config.toml
hidden_act = "swiglu"
moe_layers = [1, 2, 3, 4, 5, 6, 7, 8, 9, 10]
init_std_router = 0.0324
num_attention_heads = 4
tie_word_embeddings = false
batch_tokens = 131072
Below are experts of layer 2 (counted from 0) of a mixture-of-experts language model. Rows are named router (the router's row for the expert), gate (a neuron's input weights, with its number), up (a neuron's input weights, with its number), down (a neuron's output weights, with its number) and show model dimensions 0-127. Each number is 128 + 24 x the weight over its row's rms, rounded and kept within 0 to 255. Numbers have three digits each.
Before each expert's rows: "comes before" lists some tokens at least twice as common just after its tokens as in all text; "comes after" lists some tokens at least twice as common just before its tokens as in all text. This comes from a sample of Wikipedia text that the model never trained on. Tokens count by the router's weight.

# expert 3
comes before: ".", " | ", ") | ", "1", "0", "2"
comes after: ".", " | ", ",", "0", "6", "7"
router:108102137110129130122154129119104141157117107094106158067123101136115130106154090121163102109094112114098094122110125119159135072169142151162114109144110180116114135128124097108118190085168153143091145124126118156127132102147172099147129131129153134126157159142108126158147152151116096154096086111127094133141144148084156144115171127151149122097102133134154148125104080159156145107145
gate4:136176156136110122120150096129132093145118134091089109141115106124144125145091134157153112138105142067147150165221136174143158169143125144126120091082153122154164143148108143119112145160145117111133088105153149106140124117088141111103109102146166186144090110108144126102089110105103157146170155126116112138126166148139161142076131144117107109147156123123130120117136131117083160146106
up4:138128156137146099156116089126158188154106090117134138092197133181124097123123120170094104097134152114134137151140117095100118132111103099170110087073158105138124125128116130126132106138129177117120108190132084127112149115147088123140152091104136132164147135130137097132118142101101112110101130108109149117147171132159121144154079101163145138105129099133065126158117111140104118095104
down4:104138132128157145124099149098124105143114095108092112111115146172108099184114127132100133171173098173167119130118115089165108146164102125157117122139101137096139141097141143123091093093104148144161144184128130130128143137079120097141097097135117136118134140114133100099086123108151151092087127142162099146187137130151142141123102133128133185124114147136128140068150112158090159087169

# expert 17
comes before: ".", "′", "°", " | ", "″N ", ")"
comes after: ": ", " | ", "°", "′", " (", ") | "
router:143173149138124108170099134141096137114108152168107113134140160143167128141124079104147124102108133121131118149105100140123162094126088150171159133140098155143135186126106145119135141090111098152144115095147115135143111142123175114142087083124122150113161113182157147109074111076097154136125130095147110138134113135125128113126149173148147126149105113120142118113088097123091167073136
gate4:133113104103125145094159153072092137129170095099132139130124134110164141132100130131121126101136120102158088130133170094127152131150106124129142087098154135121149081111130133119118214119134138168161121158128118139148156092106116118118079123139103118162139163126132112099131150109116100142149155154116100066155142102166092139101147124125125095101134108130114147109132168071153155128100
up4:116105139139102137113132150106103119110138148131138179156145104111102139099133101135107126074146140133103121104134137106157164133101103134139144147100139153137123143127110136119124140121141160168110084147146147163135143087134093094135144129094110094169159132116124129152073164124094110137139079168110054094131165138122130170107151107149174148115159116148122166116154129125137183086081
down4:136124110114110125098129116134133124151078089173120134119127114119143105131098113127145139099164136130094113123146118104072120064105106131139132124104141133121125145138137129116130185115111128181101125113169115106113159103112140139136116069128122136151136139114150151101113109122133164123148096103174108107120157143135095084142121123102126108126121088124145170119110135103116172111136

# expert 30
comes before: "| ", "|", "-", "|  |", "- ", "| L"
comes after: " |", " |  |", ")", "\n", " |  |  |", ") |"
router:142107166094112154138161118150132141091147129134110131161107114094101109111129119102152136126139140169138142163117123155150128108104155125161130140141129133127130149147113116144108094139154169123129077150161105145155118130109144109143102165092105109093099159132095120115171107138165122093081108139076187137173160119127096170108096137160087138111106142175136162141128113098137130125120
gate4:125142149119135141074144133123126109093106183119187114107166148111158086108105141109153165081139144164134108120099135133093140067105142145135130102182156111150141131141154133146107118149138121132192119134179123133127156109147093128108122146129112158095127138144160136124113120134171117143148143130118116112156164144114108109166085148129128111149122167117143129099088143134161122147101
up4:130129139124110106100152114140147124092117169148162127127120139100156099127101143128135137090148141179112128136104116149109195092098136147097101149177150116175143145140158123108111131117169152116121104134153135112108121108128065125070118140102105126080109091141169156156163103142151119127149171119124109131162171127080155149131124124131130180115125137122160102113147135133137136148102
down4:103113125134095109166117130145133179155112101153116164132124097117100176183130132129149118175164141129112120134176152209138136130120107131126115111119132115130145128123165109111155096135154123151129120124139135117103084145120124126171140101070144138158126096090088154132136165120131148155129127112139125123112127131142119138141158106129121091129080126120112116118159136126151140111121

# expert 26
comes before: "–", ")", ".", ", ", " |", ","
comes after: "1", "2", "–", "8", "7", ", "
router:167114164083150107101089129163091125079115103108130151101142111147155162139141113106160126126122124145141158160113131182124100126108151100159115081090162118110132144129115160173145154103118161112128130141163103107122154119134116101124137120125096114149144105112137159148129127105107092132095079101177116112175154081136122109130124089129121133112099166096102091108132125115139125138122
gate0:124139150112121160135115134150159133118111152166121125134124116121169151105087124138134171164111111117128115120154113155132130109172084133094123126114124131144079126136183097141127161130126098105168124106081129141124096092141120128070134143139124179132163100124097114146101130119145097124184134167101109162104143121108113148103116154123127117145145133082110124115083094106123118108081
up0:077095081168115120130141128105118138174146128116168141093143145155086102143146156142133100125140146127144116133115132095130124153113172118164117127150129137111174145100123122112095106116115154150147138117189143133124142145106127141149125118119119100105092161130162124094113104149155143132122105125141166116163114148139111132142156112141136113127124102169169174116155151168147182154168
down0:110106162131078113161134122137135114129187108148149173114149095125114155152122143138166150103080127139103163087129114160098166113131145088166122148094164117108116142129100125182115164137134132105117125163162145101128119137136164149136130122165124126132177107136094131149136141093106111138164115134165076139152096139153104134074157165140125077139148187082139095141143126102119118123123